config.yaml
d_shared_expert: 192
balance_bias: false
lr_router: 0.00122
norm_place: "pre"
norm_eps: 1e-05
init_std_up: 0.0304
learning_rate: 0.00784
lr_mult_o: 2.0
beta1: 0.93
lr_head: 0.00911
max_grad_norm: 2.0
decay_shape: "linear"
batch_tokens: 131072
Below are experts of layer 11 (counted from 0) of a mixture-of-experts language model. Rows are named router (the router's row for the expert), up (a neuron's input weights, with its number), down (a neuron's output weights, with its number) and show model dimensions 128-255. Each number is 128 + 24 x the weight over its row's rms, rounded and kept within 0 to 255.
Before each expert's rows: "raises" lists some tokens whose logits its average output raises strongly, later layers aside. This comes from a sample of Wikipedia text that the model never trained on.

# expert 38
raises: " T", " L", "  ", " 4", " 12"
router [125 103 118 159 132 110 110 145  55 146 132 139  81 167 154 147 142 120 134 162 110 107 105 123  99  93 112 116 133 118 132 127 137 124  81 137 180 112 134 144 146  92 140 155 108 116 132 142 134 202 145 153 160 137 103 113 112 121 120 127 115 172 114 117 118  92 116  89  95 138  89 141 132 135 148 120 106 140 143 159 159 131 146 118  89 120 149 116 145 125 142 156 173 106 151 122 122 140  98  89 174 117  76 122 100 106 155 133 140 139 151 124 153 130 123 107  91 144 114 136 182 133  72 145 148 116 100 114]
up0 [109 115  94 128 216 137 145 132 130 102 146 139 129 178  85 148 121 163 112 140 140 129 193 146 105 110 116 111 119 122 138 121 152 122 104  99 111 106 114 101 166  97 155 135 120 119  96 129 149 142 137 124 110 148 137 113 127 122 164 106 159 118 120 125 139 111 142 113  88 142  92  86 115 106 123 122 164 108  87 156 113 145 120  98 136 111 133 135 177 143 101 106 147 132 118 113 134 149 121  75 137 125 153 132 144  96 125 129 142 159 162 149 139 116 121 125 139 146 107 142 112 132 175 176 150  88  58 132]
down0 [125 149 162 154 119 131 126  95 128 102 135 109 138 108 123 128 127 105 106  86 122 102 144 131 113 116 125 169 146 145 118 142 138 123 115 142 128 127 144  98 157 119 135 108 204 140 137 136 144 124 139 120 108 141 117  77 184 132 113 139 132 141 122 118  87 104 163 136 129 116 121 140 157 126 119 122 103 115 160 157  97 152 131 130 150 115 103 205 155 136 130 152 124 106 125 100 145 128 141 142 118 138 128 101 183 156 178 125 115 119 141  98 148 110 109 136 135  89 124 138 160 145 110 100 131 132 146 136]

# expert 72
raises: "  ", "\n", "\n\n", " 4", " 0", " 2"
router [137 125 136 146 114 147 131 123 131 125 117 136 121 168 167 155 146 150 103 127  97  90 118 155 112 104  98 117 153 112 141 158 134 116 111 102 142 121  66 139 140  76 143 122 141  93 130  85 155 164 145 152 133 163  95 143 130 125 127  77 154 164 122 155 129 118 131 115 123  97 101 111  94 103 115 172 109 146 103 143 141 149 130  97 149 154 175 168 131 113 129 114 171 149 164 121 158 127 114 150 153  86  81 151 107 114 123 117 116 159 153 130 128 160 124 155 137  99 130 130 153 157 150 154 143 114 120 135]
up0 [143 121 124 160 152 144 105 143 166  97 130  86  94 117 125 125 163 166 114 121 128  98 145 158 110  95 172 125 192 101  87 135  93 122 160  87 149 138 162 125  95  97 122 128 134 137 136 113 165 124 132 118  99 156  83 121 157 133 134 108  94 140 139  94 136  78  93  83 134 133  97 145 104 110 159 184 130 140 120 109 117 132 106 150 137  95 157 119 108 136 127 106 121 153 161 135 119 110 147 131 142 164  86 117 117 142  87 121 135  79 193 184 110 140 159 121 139  99 125 138  90 170 183 133 145 122 125 127]
down0 [131 165 114  70 148 141 114 125  74 134  88 153 141 130 147 110 113 114 110 149 145 112  98 171 157 108  94 113 140 149 154 123 182  76 133 120 100 122  97 147 128 144 132  95 123 157 149 166  73 166 135 170 158 143 155 150 113 144 156 107 103 145 136 167 117 146 119 121 134 116 131 119 127 109 135 154 156 142 105 158 108 141 183 133 140 137 137 166 155 109 139 121 135 145 106 137 111 136 102 144 140 120 111 138 128 156 156 131  95 139 142 121 135 108 150 155 144 132 131 131 110 102 119 106  88  87 148 140]

# expert 26
raises: "The", "On", "No", "A", "It", "="
router [166 124  84 160 145 144  94 106 152 116 147 129 106 164 159 119 128 169  82 100 146  94 122 111 145 132 137 141 156 105 146 134 137 129 120 134 145 147 116 130 140 116 112 125 139 124 165 114 161 141 105 109 146 121 101 132 154  79 145 144 166 161 133 128 123 104 107  73 125 139 126  96  94 126  96 135 165 116 131 146 106 142 115 125 123 131 150  96 181 144 142 103 129 171 141 133 163 147 128  99 127 126  98 157 136 132 126 140  98 154 112 150 134 151 135  69 112 125 113 110 142 132 134 178 130 149  72  88]
up0 [146 119 174 140 111 152 153 121 148 159 125 148  88 110 160  85 152 179 155 128 126 139 139 123 124 114 154 130 126 114  69 122 162 120 124 139 142  96  82 138 159 142 144 103  81 153 141  99 142 139  89  91 136 114 166 102 105 126 133 105 141 157 116 135 161 162 157 102  95  99 133 154 146 133 176 136 127 106 148  91 130 118 171 144 126 127 104 115  75  89 137 133 158 163 130 100 121 118 123 124 145 107  72 138 128  94 107 152 115 159 124 132  90 111 130 136 131 175 143 139 124 137 134 157  97  99 158 115]
down0 [149 153 132 143 132 133 118 129 149 125 133  88 125 116 103 109 148  77 133 124 104  80 120 111 124 128 151 156 161 141 147 110 167 106 133 134 111 104 153 121 140 134 158 124 140 148 123 166 150 130 105  75 101 130  83 183 144 127 139 127  96 124 133 106 112 127 117 135 139 122 148 103 148  97 168 146 141 107 157 159  93 126 116 107  96 169 153 152 124 128 156 114 137 134 143 126 139 148 116 185 173 180 143 130 164 157 107 121 104 153 134  96 137 153 153  98 111 103  93 106 131 170 157 111 125 168 133 151]

# expert 43
raises: ",", " from", "  "
router [142 137 127 128 128 113 140 105 112 143 140 149 150 144 140 103 140 112 127 104 140 131  94 152  80 102 122 139  90 102  91 105 151 137 117 120 155 175 104 155 128 105 127 148 114 147 175 133 141 149 101 164 107 142 101 120 136  90 137 108  99 114 149 145 108  74 112 102 124  65  75 152  94 126 127 156 154 126 129 132 133 114 160 139 139 137 132 115 116 126  85 116 166 137 133 108 187 168 108  86 130 153 109 139 133 151 156 161 174 118 106 147 133 123 158  91 121 111 168 135 170 173 104 120 108 171 102 137]
up0 [145 154 151 137 152 153 133 113 112 102 113 107 140  98 121 121 122 175 145  96 138 102 141 143 112 123 128 105 143 115 117 118 109 105 116 138 160 141 107 126  96 106 128 163 112 136 116 177 123 131 106 119 118 121 104  35 152 140 103 130 166 164 134 136 141 107 113 114  85 130 111 159 127 127 122 174 131 143  77 173 155 127 138 178 138  77 136 102 166 130 167 138 128 148 151 120 134  70 157 126 103 103 124 137  98 101 138 112 143 104 124 149  95 156 115 109 139 101 148 100 164 138 127 166 105 108 116 132]
down0 [123 126 147 139 126 109 145  95 113 103 144 149 114  90 131 100 121 110 130 149 111 121 123 111 138 137  99 119 184 108  91 143 135 169 142 158 143 105 187 119 156 144 121 109 110 166 114 126 101 121 120 143 108 109 119 125 141 126 126 117 166 134 110 100 165 122 163 129 192 160 102 135 133 104 132 161 117 108 125 141  93 142 116  81 118 109 150 112 137 111 104 171 136 130 124 109  64 136 131 121 109 165 141 132 104 165 133 150 130 167 118 148 136 129 148 156 112  82 118 135 126 156 110  99 140 147 138  89]